{
  "n_layer": 9,
  "d_model": 512,
  "n_experts": 64,
  "experts_per_token": 6,
  "d_expert": 64,
  "d_shared_expert": 128,
  "activation": "silu",
  "moe_layers": [1, 2, 3, 4, 5, 6, 7, 8],
  "router_score": "softmax",
  "normalize_top_k": false,
  "routed_scale": 3.17,
  "balance_loss": 0.00298,
  "balance_bias": false,
  "router_z_loss": 0.0001,
  "router_bias": true,
  "n_groups": 8,
  "groups_per_token": 3,
  "init_std_router": 0.0347,
  "lr_router": 0.000419,
  "vocab_size": 50257,
  "norm": "rmsnorm",
  "norm_eps": 1e-05,
  "tie_embeddings": false,
  "optimizer": "soap_variant",
  "lr": 0.00176,
  "beta1": 0.95,
  "beta2": 0.99,
  "grad_clip": 2.0,
  "batch_tokens": 65536,
  "seq_len": 512,
  "train_tokens": 462600000,
  "steps": 7059,
  "dataset": "wikipedia_en"
}
Below are experts of layer 2 (counted from 0) of a mixture-of-experts language model. Rows are named router (the router's row for the expert), up (a neuron's input weights, with its number) and show model dimensions 128-255. Each number is 50 + 15 x the weight over its row's rms, rounded and kept within 0 to 99.
After each expert's rows: "comes after" lists some tokens at least twice as common just before its tokens as in all text; "mostly gets" lists some tokens that are sent to it at least half of the time. This comes from a sample of Wikipedia text that the model never trained on. Tokens count by the router's weight.

# expert 13
router:86 64 60 68 52 58 42 57 66 54 49 59 35 59 40 58 43 43 54 40 23 45 64 45 52 50 64 63 51 74 50 51 75 62 45 59 58 48 46 49 36 64 43 77 22 61 39 57 51 57 56 32 72 60 67 17 42 60 22 49 74 39 85 46 57 47 46 34 82 71 28 51 47 49 63 59 47 60 35 36 63 32 54 68 55 48 49 51 48 47 54 25 33 59 46 41 56 79 71 52 63 30 53 77 35 58 70 45 48 51 52 29 79 38 33 21 83 82 56 06 61 41 47 63 39 59 37 51
up0:53 34 77 55 34 39 21 53 76 40 30 55 49 60 55 56 64 51 53 64 49 40 44 38 48 68 41 72 47 78 46 33 50 07 68 51 44 57 40 65 45 62 37 53 54 53 49 51 62 54 76 56 36 41 50 49 31 65 44 41 40 60 74 59 31 30 54 87 59 40 52 35 71 52 29 51 57 54 45 23 65 38 24 68 65 64 49 47 25 56 64 30 56 66 61 49 33 43 66 51 64 06 42 67 56 51 67 55 53 71 25 68 49 48 50 50 47 86 79 37 30 26 30 87 60 29 52 65
up1:74 78 45 56 44 58 48 58 46 65 48 30 66 53 29 46 42 47 49 79 64 67 42 59 61 73 56 33 43 63 56 20 57 38 55 85 53 44 26 57 40 48 33 45 57 63 24 65 25 51 58 57 59 11 72 55 35 61 46 66 27 36 61 57 52 61 10 63 66 57 61 56 43 52 71 67 61 53 54 46 47 63 55 26 21 49 62 43 33 47 35 55 44 36 56 38 56 62 49 79 42 58 31 48 21 71 21 29 62 42 51 68 70 49 32 43 69 44 58 30 53 63 44 21 31 97 36 63
up2:71 33 53 33 65 45 34 61 43 38 43 48 53 52 70 42 45 66 56 44 57 60 44 43 36 48 37 90 72 70 36 63 54 53 43 17 04 47 35 44 09 56 44 67 63 94 34 65 58 36 68 43 32 58 81 34 55 51 54 43 46 69 66 46 25 64 46 50 41 77 54 47 47 53 32 62 36 52 61 29 41 28 41 41 37 24 49 58 48 55 47 33 32 17 54 32 26 26 42 71 67 37 67 50 46 69 47 61 59 38 43 58 41 70 39 43 42 57 82 34 39 34 40 73 29 31 62 24
up3:25 48 43 57 35 40 39 64 42 46 53 50 54 35 63 40 38 48 33 31 42 40 68 37 38 41 35 72 45 35 33 66 50 36 64 59 60 22 23 65 49 44 37 41 60 28 46 46 60 48 51 41 46 34 43 21 35 66 41 35 41 70 76 39 32 47 39 55 50 35 56 70 65 56 51 52 50 46 66 56 21 50 78 59 66 59 09 68 59 50 63 78 36 68 44 26 67 51 75 43 52 48 16 44 53 39 16 77 22 40 72 45 81 44 49 29 58 42 37 44 47 39 29 47 53 85 17 53
up4:36 72 56 52 75 48 20 19 35 59 53 77 49 28 61 61 40 54 44 55 58 42 59 39 56 99 48 42 20 60 56 69 58 27 65 49 66 61 72 61 67 61 14 45 75 27 44 47 64 38 41 41 48 14 29 52 49 32 69 80 41 37 56 60 68 24 42 21 62 50 28 19 65 33 38 46 45 49 39 43 39 51 37 50 41 50 57 67 65 62 41 67 84 40 58 36 47 50 51 37 49 68 63 68 54 53 75 40 31 63 35 50 45 64 72 54 36 44 37 37 78 36 27 62 54 53 36 74
up5:61 61 62 44 25 36 12 57 37 44 48 49 75 63 39 43 59 45 49 59 29 54 63 29 50 57 84 29 50 46 58 52 69 48 46 70 45 26 38 65 64 41 46 50 54 65 68 59 61 57 29 44 84 40 63 40 56 69 25 54 22 44 47 86 61 76 45 59 62 61 67 46 69 66 49 59 73 52 28 48 67 59 54 46 55 69 70 62 38 40 56 43 47 41 55 43 45 69 64 40 88 35 62 79 47 41 40 46 14 64 50 42 39 61 43 38 60 65 79 65 40 48 44 47 37 54 46 26
up6:42 77 50 24 63 47 46 24 59 64 43 66 40 50 43 36 10 69 52 41 53 59 46 37 59 40 52 39 46 74 22 44 73 28 60 72 34 27 49 52 59 69 54 46 68 46 35 73 52 51 38 37 69 43 61 42 46 53 60 55 58 44 68 38 36 54 14 64 67 38 60 49 58 27 58 83 44 27 53 46 62 87 66 47 38 37 47 55 45 49 40 48 84 66 82 59 55 40 44 34 75 32 36 57 52 67 60 61 68 62 44 20 56 40 23 44 73 43 54 51 63 43 33 62 20 47 54 73
comes after: " the", " The", "The", "-", " =", " \"The"
mostly gets: "ation.", "ia.", " species", " Family:", " ROU", "3."

# expert 31
router:49 37 56 71 41 35 28 57 38 49 26 65 50 34 57 67 63 51 53 52 47 67 56 72 58 75 45 50 44 29 61 76 54 77 51 54 50 33 63 49 55 40 26 47 47 60 61 66 41 64 76 56 40 31 53 47 48 47 34 79 56 39 45 64 75 61 17 33 58 51 38 66 56 19 79 65 64 53 37 38 58 52 71 44 46 51 23 63 75 32 64 38 51 52 29 46 62 67 50 59 41 53 62 53 47 86 73 44 53 38 66 38 52 41 67 55 28 66 49 27 43 73 40 63 32 67 59 38
up0:31 54 39 53 28 35 63 46 65 27 19 59 63 55 51 39 59 48 91 60 63 82 81 74 42 43 27 39 23 39 58 77 51 63 63 72 46 53 47 47 45 44 51 54 57 31 57 45 26 77 68 61 52 40 37 61 45 60 43 72 64 32 30 41 57 50 45 26 69 51 77 58 22 27 53 74 72 22 33 46 24 53 81 61 84 80 49 55 43 44 66 41 57 32 58 46 45 47 55 70 73 56 57 45 41 59 60 26 82 32 49 55 39 57 69 44 34 38 31 62 64 64 41 39 60 67 51 50
up1:75 54 54 48 48 65 40 65 56 60 30 55 47 62 30 57 63 42 43 59 47 46 41 49 52 43 48 56 69 64 79 59 51 64 35 50 57 81 43 40 49 48 36 55 60 42 34 35 73 11 62 65 57 49 49 55 72 18 61 40 59 34 57 30 40 71 74 46 81 63 43 28 66 48 56 31 18 26 40 61 46 32 46 39 63 55 20 56 48 21 71 16 32 41 55 55 47 55 69 82 44 34 43 37 41 82 58 49 83 59 49 99 41 42 54 62 47 40 28 41 64 54 29 52 42 48 58 20
up2:62 53 26 35 53 43 54 59 58 47 69 54 38 34 36 48 60 63 56 71 84 30 73 33 66 75 34 22 37 62 54 54 04 42 76 49 51 62 42 57 36 25 48 48 38 49 59 72 38 38 13 31 21 37 23 55 58 24 48 60 16 66 59 42 34 35 23 43 43 59 41 60 54 38 35 20 35 39 58 53 54 34 24 76 72 23 73 52 29 50 64 55 73 47 32 39 60 54 65 61 37 45 61 21 60 44 50 20 49 61 65 45 68 30 31 50 47 54 59 84 44 61 80 33 43 57 42 55
up3:58 45 69 52 40 57 45 59 82 46 39 43 35 64 64 63 52 74 67 40 47 77 74 59 38 40 00 48 56 41 66 41 82 47 52 49 43 62 65 20 47 42 48 58 60 55 63 40 29 37 53 35 42 28 51 63 44 44 42 55 45 62 44 56 88 52 34 48 58 58 31 19 59 30 45 38 61 58 74 71 54 59 60 27 53 59 73 72 26 16 65 56 51 74 40 53 16 64 69 84 50 19 50 24 40 64 46 38 68 44 77 46 13 49 54 59 26 71 41 38 37 50 60 48 50 71 35 44
up4:51 40 69 33 34 43 52 47 65 77 84 53 68 56 61 08 23 67 61 54 60 35 11 61 53 64 59 45 52 62 75 26 56 50 33 35 44 66 57 77 60 31 42 53 48 50 52 86 52 99 64 46 38 26 38 24 45 54 61 46 37 51 48 65 73 50 69 42 61 42 36 53 04 25 48 80 69 38 34 71 43 61 53 39 53 45 61 44 34 60 20 59 72 48 60 55 48 52 42 45 44 35 32 53 62 37 48 65 54 38 43 66 52 53 52 32 47 43 41 78 25 69 32 65 57 65 79 45
up5:40 44 48 33 32 41 56 38 49 42 55 49 66 50 41 57 52 24 76 56 60 57 64 45 31 56 42 42 36 37 49 37 37 46 82 38 63 46 68 46 35 46 42 57 36 53 60 57 74 44 80 66 31 43 46 53 63 65 41 72 46 61 56 49 68 55 69 42 32 52 55 32 45 47 35 87 57 59 65 54 60 45 64 49 49 45 63 44 59 29 44 42 77 34 48 48 13 48 54 41 48 44 66 43 70 47 62 53 78 42 58 64 57 34 72 40 61 57 44 29 62 26 34 68 50 70 25 46
up6:59 55 52 18 59 44 56 55 70 36 40 64 48 61 41 70 47 41 68 54 37 30 71 31 63 39 63 24 55 38 33 81 61 32 46 32 47 53 50 33 36 50 37 48 65 71 55 37 28 57 62 30 27 19 46 45 56 40 66 76 47 60 35 49 19 36 55 45 71 49 27 51 48 59 26 76 68 44 30 39 53 53 47 67 58 44 62 57 52 21 51 65 77 55 31 11 31 46 67 84 34 53 65 57 54 57 50 62 37 55 52 86 45 64 53 25 54 55 47 53 39 64 42 65 35 53 38 39
comes after: " the", " a", " and", " of", " The", " for"
mostly gets: " music", " building", " development", " design", " political", " system"

# expert 19
router:63 49 49 65 61 39 50 57 36 50 55 55 48 37 46 78 61 57 64 37 36 62 57 34 63 46 52 34 49 39 54 79 40 43 40 76 72 39 31 57 54 34 39 38 28 54 43 75 58 68 51 66 24 52 57 60 39 51 58 65 43 33 60 71 62 59 49 40 56 72 59 57 62 46 57 45 69 94 31 56 60 44 62 50 51 82 39 74 62 48 55 46 45 55 42 53 60 39 23 79 59 37 74 44 41 65 47 10 50 20 47 51 51 41 44 63 52 77 59 42 49 67 64 61 14 34 46 55
up0:51 68 35 37 45 65 63 41 60 71 66 50 51 65 43 63 58 46 43 45 63 62 31 43 52 36 53 52 60 60 65 66 44 36 53 51 50 62 53 48 29 38 63 62 37 48 36 61 68 52 23 37 30 29 40 70 43 36 65 40 51 45 69 50 30 62 60 62 35 28 56 57 50 40 79 15 38 52 78 32 56 52 54 69 40 38 28 53 67 59 52 73 34 52 64 21 49 59 42 41 38 41 40 52 54 69 48 53 70 42 46 51 42 15 50 53 65 62 26 58 43 37 41 37 54 39 58 50
up1:48 48 11 46 23 53 60 46 24 46 47 48 65 44 70 46 19 22 57 60 77 63 39 57 53 74 39 50 58 40 60 56 57 73 22 46 54 31 90 75 45 61 71 50 54 39 54 44 65 39 35 21 42 64 38 55 41 70 50 57 28 33 64 49 36 63 55 55 56 36 63 62 59 54 33 47 35 62 55 63 55 23 51 72 62 41 60 50 54 40 45 40 45 54 38 71 65 49 41 71 65 37 52 46 22 57 40 69 72 58 34 50 40 23 39 60 56 59 25 31 58 52 45 55 36 46 54 75
up2:48 30 74 73 56 55 57 43 60 80 58 51 57 53 20 80 38 39 43 50 46 25 44 42 72 37 51 30 29 52 49 54 57 36 72 26 37 27 50 54 67 35 12 46 68 40 38 76 20 35 39 33 41 45 35 54 67 72 90 55 62 49 63 47 48 70 63 43 48 42 35 34 56 46 58 47 53 50 52 58 52 65 78 46 55 44 56 45 83 62 34 51 49 64 58 54 42 51 61 44 63 29 49 58 33 33 37 52 30 72 46 21 65 48 35 57 44 33 64 34 40 25 53 59 47 30 35 28
up3:68 55 65 46 45 23 29 44 63 73 57 48 27 75 50 67 48 62 46 58 69 60 42 57 52 79 69 47 29 49 45 35 82 73 59 43 49 81 63 53 64 50 38 76 40 57 28 60 54 60 34 45 42 34 41 31 53 46 24 44 39 81 68 37 40 52 44 55 60 37 35 56 48 63 64 60 85 57 61 41 48 80 70 46 65 64 78 37 65 45 31 40 51 55 48 58 83 51 67 58 54 52 56 78 41 57 60 33 50 45 32 68 79 61 71 50 51 47 52 36 47 61 36 52 46 64 73 44
up4:50 32 46 22 49 75 60 62 69 69 63 59 39 60 38 69 25 27 84 61 44 77 46 16 31 43 13 17 69 54 61 70 48 61 31 39 52 40 17 47 71 45 35 55 49 60 39 52 68 33 52 61 22 62 49 63 61 65 59 42 61 61 24 33 67 39 27 74 52 52 23 63 56 55 59 48 50 51 65 54 37 36 23 42 46 47 49 27 65 45 63 50 51 62 72 33 29 55 45 73 44 60 53 33 51 27 39 19 60 39 54 62 35 65 37 68 57 56 47 38 56 50 73 36 52 37 32 41
up5:44 25 67 63 54 68 50 58 44 27 49 64 45 35 47 46 57 51 95 43 69 52 32 78 50 57 58 29 27 66 48 54 52 54 67 64 42 67 76 46 43 48 39 69 69 37 69 55 39 68 43 54 58 41 70 18 52 67 58 82 42 53 27 70 73 69 60 60 23 55 65 59 42 52 40 89 57 43 45 38 30 23 51 60 69 72 70 42 64 68 56 58 49 32 47 38 47 73 56 62 55 46 42 48 58 52 40 57 34 44 32 44 61 43 37 31 34 38 10 47 30 52 31 79 29 65 64 80
up6:44 35 79 68 64 49 57 29 42 68 44 44 39 52 30 55 52 57 59 68 52 50 53 45 53 84 64 58 39 59 49 46 57 39 25 50 69 51 01 57 28 84 48 24 65 70 70 60 79 61 39 78 61 52 53 41 38 54 55 62 61 35 53 61 43 53 33 59 70 38 43 57 26 43 51 53 30 55 50 10 51 68 56 38 61 69 42 50 34 56 41 25 62 30 43 65 82 51 27 46 54 51 47 46 71 39 38 58 38 64 49 42 62 47 59 63 86 60 72 63 28 51 96 72 43 39 73 28
comes after: " a", " the", "-", " and", " with", " The"
mostly gets: " large", " high", " small", " public", " full", " able"

# expert 20
router:88 72 44 55 33 43 54 54 46 65 41 54 54 55 48 44 39 55 43 35 63 55 63 16 41 49 70 64 39 55 72 78 54 75 54 43 57 32 47 64 53 43 37 45 37 38 32 66 50 81 61 55 37 33 65 75 33 47 51 49 43 40 58 47 64 51 39 43 36 46 33 45 82 56 50 43 62 95 32 19 67 37 26 56 68 74 46 45 66 41 42 44 82 54 41 30 32 62 48 25 52 61 82 55 51 47 54 21 76 67 16 45 54 19 35 49 47 85 46 29 26 47 64 52 57 44 30 37
up0:55 60 37 38 60 54 58 57 45 22 54 53 54 77 04 46 68 38 38 37 44 47 34 31 47 54 49 45 35 43 22 60 73 40 34 40 63 66 56 49 63 62 64 68 46 60 34 58 36 54 36 47 35 51 52 36 57 61 51 25 52 49 46 71 67 26 45 28 66 38 36 22 46 13 73 40 87 57 62 68 32 75 53 49 37 54 44 74 38 77 21 54 48 29 58 46 38 82 50 33 37 64 56 43 63 58 42 45 57 71 45 42 47 31 53 62 34 37 47 51 41 46 54 27 65 74 40 52
up1:67 43 54 62 64 67 27 47 52 66 42 42 55 40 52 78 71 72 38 22 51 67 42 66 72 32 33 90 58 51 79 68 65 58 47 18 59 44 34 48 45 44 65 49 47 36 48 73 62 58 41 57 53 76 39 59 73 53 64 54 36 63 67 37 46 28 26 43 36 44 78 64 43 61 48 45 63 42 52 67 74 33 74 32 46 57 48 57 47 41 69 50 48 54 72 52 63 52 62 69 48 13 58 64 49 70 27 34 45 34 13 63 47 62 74 49 40 45 47 58 63 48 43 67 63 39 57 36
up2:79 54 64 41 73 37 65 50 81 98 71 38 73 58 61 48 56 74 48 21 46 35 64 53 37 51 67 55 13 29 64 48 52 55 67 60 58 48 65 53 48 49 56 56 44 42 64 38 65 52 38 45 36 60 56 50 32 51 58 45 45 41 54 44 61 73 68 36 53 49 56 33 64 58 27 76 54 51 64 63 54 60 59 58 52 42 56 35 52 62 45 25 61 66 76 60 50 55 46 50 73 57 56 55 45 37 53 58 71 54 39 69 18 53 68 80 57 44 21 82 30 31 46 48 62 66 31 45
up3:62 69 49 54 61 48 35 72 40 48 64 52 23 49 76 47 36 66 39 40 53 67 50 18 49 55 29 51 36 92 46 59 45 18 52 41 53 55 55 46 51 66 42 56 69 32 63 71 62 54 31 51 33 55 52 58 57 45 63 39 68 62 51 50 35 70 57 42 63 56 39 58 24 67 40 31 49 52 41 43 57 30 36 58 58 32 46 45 64 81 51 68 82 29 28 17 33 40 38 56 40 31 66 53 20 28 39 67 55 51 54 31 52 37 24 55 55 59 61 68 37 73 40 77 41 52 66 33
up4:40 51 38 50 45 43 52 42 38 38 35 56 60 22 39 52 53 49 44 63 57 58 48 36 51 21 41 58 36 33 55 42 48 38 65 53 41 66 75 63 40 67 54 28 52 62 32 38 59 56 34 44 39 50 46 25 22 53 45 54 57 44 55 58 33 36 69 59 54 44 11 72 54 30 50 17 55 62 62 57 60 30 32 76 30 47 49 52 54 73 49 57 20 54 47 67 60 48 64 46 63 38 66 68 26 45 80 35 55 53 45 46 50 48 23 77 46 58 26 38 42 69 47 32 64 58 50 47
up5:55 55 42 39 49 51 20 90 09 76 60 59 66 41 35 69 46 53 62 25 51 66 74 68 52 26 53 68 64 54 77 48 40 67 38 60 47 66 56 69 69 65 26 47 37 40 61 46 49 45 61 31 54 50 49 36 22 47 56 69 27 40 73 40 48 42 72 40 35 55 62 64 60 52 64 43 45 53 66 63 50 52 36 52 41 46 49 46 49 67 43 50 53 39 53 63 60 75 67 44 53 28 56 35 72 35 42 24 62 57 86 47 64 59 43 55 46 58 59 51 20 42 39 63 25 51 53 26
up6:55 27 55 49 59 54 46 35 44 68 28 27 25 45 28 69 43 29 42 38 57 63 43 28 56 36 36 40 46 74 71 33 49 43 21 34 39 41 36 37 56 49 44 28 70 30 27 45 34 36 34 46 42 57 17 66 48 43 63 56 72 42 73 73 46 44 40 56 40 62 43 51 42 46 56 39 35 31 36 59 58 33 48 42 64 53 37 37 46 31 44 32 52 50 57 49 33 71 50 70 70 57 43 39 36 44 51 33 51 76 56 52 42 22 63 46 43 39 56 30 71 68 31 47 55 49 49 46
comes after: " the", " The", " a", "The", " an", " its"
mostly gets: " each", " per", " large", " main", " every", " small"

# expert 38
router:46 74 60 42 46 62 61 39 50 65 69 32 36 55 42 46 40 40 26 67 61 73 38 50 37 52 41 38 72 68 47 52 53 56 39 76 51 48 57 83 27 65 64 25 54 52 71 39 42 25 57 51 28 49 41 45 49 52 18 50 80 53 59 42 45 19 68 62 60 56 48 46 63 26 30 49 30 47 50 54 48 54 34 73 68 36 15 73 59 66 58 51 71 41 64 48 65 43 45 66 72 23 16 50 44 67 38 34 51 68 39 29 75 86 74 62 53 69 45 50 52 52 64 59 59 46 54 47
up0:42 56 49 33 62 52 60 63 55 63 52 40 63 48 55 74 24 31 28 61 81 49 57 37 28 46 66 53 62 40 44 44 18 45 84 62 37 31 69 25 29 16 32 42 51 64 55 38 42 37 62 73 43 51 48 52 59 64 56 65 40 76 75 47 42 39 71 73 30 38 48 64 31 52 46 64 51 49 30 67 33 43 59 56 21 69 65 37 31 51 45 45 78 11 34 65 44 48 32 56 64 56 51 41 56 42 55 34 57 35 52 40 54 59 43 61 32 67 32 61 61 68 79 56 34 41 64 51
up1:69 35 48 74 22 35 59 36 56 48 61 30 41 48 34 31 65 38 42 27 75 94 58 21 41 69 69 72 71 71 64 49 62 71 32 52 45 60 38 84 68 60 67 55 41 57 48 64 43 36 43 64 51 55 57 33 35 48 40 44 63 55 68 31 53 41 53 62 47 37 48 52 28 52 21 41 41 81 50 29 67 61 41 59 43 55 14 37 74 50 31 61 63 37 48 69 46 33 54 62 28 37 36 55 67 40 44 20 29 57 36 43 54 51 26 57 34 56 20 37 42 46 50 21 38 56 43 46
up2:41 65 53 67 57 28 66 58 69 51 64 40 52 24 56 57 51 59 27 14 53 78 56 54 57 32 49 29 46 68 75 32 59 71 66 28 64 78 59 51 56 86 58 44 46 46 39 37 50 50 70 66 58 53 62 47 35 61 56 57 47 43 31 65 37 60 35 56 51 46 12 43 52 53 46 55 66 43 32 58 88 41 55 55 52 42 19 62 34 55 60 45 63 19 41 27 88 75 50 57 51 08 30 51 57 27 60 56 35 53 52 24 42 25 58 46 49 47 72 62 80 42 48 47 37 45 81 56
up3:55 24 47 37 39 57 83 36 59 37 33 53 58 29 30 52 68 54 41 49 49 22 42 52 73 69 39 72 62 45 75 38 55 36 18 49 35 43 70 43 72 34 13 46 50 37 54 47 67 31 64 40 65 70 42 47 44 22 52 51 31 62 60 52 32 49 37 49 62 65 59 62 67 36 50 57 49 63 50 91 66 67 60 34 31 36 49 49 44 79 29 60 51 57 46 38 62 57 36 46 81 49 34 70 36 46 47 43 38 64 44 42 47 53 57 59 54 63 52 40 50 80 52 49 61 47 65 57
up4:64 55 60 16 72 34 70 41 67 63 29 59 41 62 30 60 50 28 40 49 58 23 40 51 69 50 42 72 65 27 67 50 46 50 57 34 47 41 50 64 56 33 62 53 46 31 69 49 63 18 43 28 62 38 55 46 45 76 38 41 23 47 63 73 58 56 63 53 37 45 68 54 76 82 60 75 35 51 46 52 67 12 69 78 75 43 43 41 50 36 82 48 39 61 65 24 51 41 71 36 46 36 76 38 54 43 28 54 64 22 47 59 57 40 63 46 55 58 45 58 84 65 58 34 51 73 26 64
up5:51 63 73 56 51 58 17 58 54 69 35 39 48 65 41 70 25 15 11 38 49 62 83 26 19 57 43 57 46 54 43 57 41 42 32 63 59 80 44 32 60 42 57 48 41 69 64 39 32 38 62 44 54 57 45 80 57 22 37 61 44 46 67 48 17 53 73 43 58 46 37 52 39 54 41 47 47 71 57 59 41 50 54 41 42 59 50 33 82 53 52 56 71 54 22 50 66 52 60 68 84 56 40 55 59 32 34 45 83 53 25 51 40 37 66 54 55 29 41 51 57 54 54 56 47 48 65 28
up6:37 67 53 54 53 75 44 63 38 43 63 43 24 37 44 46 70 10 49 52 44 73 74 31 45 54 63 55 66 58 54 32 79 84 77 39 59 50 55 75 62 51 55 64 55 61 72 57 49 45 52 43 58 40 49 57 45 55 25 44 67 73 69 38 61 57 49 67 50 69 29 15 67 43 56 53 53 53 73 55 61 38 40 70 26 37 15 43 48 72 32 63 73 58 47 45 73 73 47 85 39 50 42 69 48 62 58 14 70 58 41 47 55 46 68 50 30 68 25 38 64 30 64 64 30 42 42 49
comes after: " |", " 1:", " +", " 2:", ":", " /"
mostly gets: "2", "4", "5", "8", "9", "6"

# expert 42
router:63 60 49 75 58 45 62 67 53 44 17 71 42 48 72 46 76 37 38 34 42 39 50 44 69 60 40 27 48 56 48 84 69 52 49 66 50 00 66 47 71 29 57 45 35 38 46 58 49 59 53 39 20 53 58 15 59 62 33 40 70 51 67 68 45 70 58 45 67 84 72 76 63 52 87 98 72 59 46 65 73 34 51 47 43 52 37 63 44 42 81 29 31 47 40 48 64 40 87 36 66 22 86 42 42 48 67 47 53 53 57 28 40 45 72 35 55 67 30 58 69 58 60 71 52 36 58 71
up0:50 63 41 59 65 52 57 56 53 46 37 46 59 35 31 49 85 57 27 49 57 56 43 50 51 30 39 45 48 32 56 47 77 48 21 42 56 77 55 41 58 74 54 77 35 56 59 11 61 42 68 64 63 25 85 41 55 58 75 56 56 51 69 44 60 29 40 67 42 24 59 64 72 50 55 78 42 74 32 81 64 52 53 52 61 29 42 78 44 39 41 61 11 52 39 43 57 48 64 59 82 49 58 52 64 38 22 55 69 47 51 58 51 41 54 78 49 55 61 69 50 31 21 63 47 51 32 55
up1:28 48 63 64 39 43 72 48 61 23 50 39 57 75 54 42 50 42 30 33 58 51 69 37 55 64 33 68 52 73 27 62 44 53 43 43 66 40 45 35 16 43 30 42 64 42 62 44 52 51 52 19 32 66 74 51 41 43 67 55 62 38 35 67 59 68 35 68 51 47 45 62 40 38 38 57 52 80 66 72 43 30 50 55 33 48 46 36 44 39 66 37 27 73 46 59 33 42 62 28 82 67 53 79 46 29 27 54 50 43 68 76 47 50 53 27 60 34 34 33 29 45 47 55 49 16 42 27
up2:64 67 40 38 37 31 31 50 81 70 59 38 56 62 37 37 23 49 43 32 40 40 30 50 37 79 22 47 45 62 57 71 51 55 50 50 53 51 57 30 38 50 76 53 60 31 47 49 77 58 14 53 49 51 58 22 91 84 41 79 34 75 53 53 51 49 40 50 55 60 33 56 42 35 59 51 43 55 47 61 55 70 49 41 60 44 45 50 57 51 78 41 35 68 53 42 50 57 21 49 49 30 46 46 39 99 42 58 63 47 70 45 57 30 60 50 49 52 35 14 59 67 38 60 72 65 47 58
up3:76 48 68 39 44 52 41 52 55 57 42 51 48 31 37 36 53 30 26 84 50 70 56 42 36 48 61 76 66 54 71 72 40 63 49 48 82 40 52 63 54 37 48 63 93 58 42 43 31 58 63 79 50 82 47 32 68 40 46 56 29 42 45 50 52 42 49 60 63 63 46 49 27 47 39 41 34 43 70 32 57 57 38 45 48 41 53 45 45 39 62 38 63 59 70 65 20 52 54 48 60 69 44 48 71 48 68 32 50 47 43 60 48 93 47 66 38 57 28 30 40 32 37 63 56 47 51 59
up4:60 45 64 43 52 43 28 52 61 56 48 61 57 55 29 36 56 56 59 42 37 65 53 69 48 60 69 48 56 25 66 31 49 46 75 43 57 17 51 29 34 32 32 51 21 45 21 32 34 27 60 51 66 66 65 48 32 48 51 48 47 36 55 64 36 41 78 35 41 29 27 24 61 50 49 60 38 45 40 18 27 68 65 32 47 71 71 61 63 62 49 56 24 68 66 48 76 55 70 44 48 23 56 58 62 67 33 53 58 67 43 36 48 35 34 27 56 58 47 52 63 54 35 50 17 37 57 25
up5:59 36 43 64 41 74 71 65 40 69 53 48 51 58 48 39 36 48 63 36 44 49 45 82 50 49 34 76 25 54 57 56 43 68 66 57 59 53 40 58 73 57 77 60 42 87 74 49 53 51 62 32 45 44 59 56 62 28 34 66 47 48 35 31 70 48 30 51 62 52 60 31 43 41 43 34 51 41 47 68 16 55 51 61 46 71 62 81 48 60 69 67 31 37 60 23 29 47 38 50 73 68 45 32 59 72 41 57 69 34 48 50 47 58 53 93 51 45 47 47 60 09 44 64 57 61 37 74
up6:55 29 58 63 45 53 90 40 53 18 71 35 42 64 50 53 68 66 53 52 49 54 67 61 55 53 49 45 18 68 40 51 59 79 37 53 71 21 88 41 61 39 60 51 41 66 40 79 24 44 40 41 78 44 70 52 47 32 69 44 21 48 60 77 59 56 37 49 56 49 54 39 51 54 35 53 39 34 63 51 85 35 27 53 29 24 49 74 48 51 61 56 51 50 44 36 55 20 63 32 62 80 16 39 51 48 67 41 51 45 56 45 58 69 46 33 38 56 59 56 54 23 70 37 57 35 47 40
comes after: "-", " of", "=", " by", "|", " at"
mostly gets: " St.", " Henry", " Paul", " There", " M.", " William"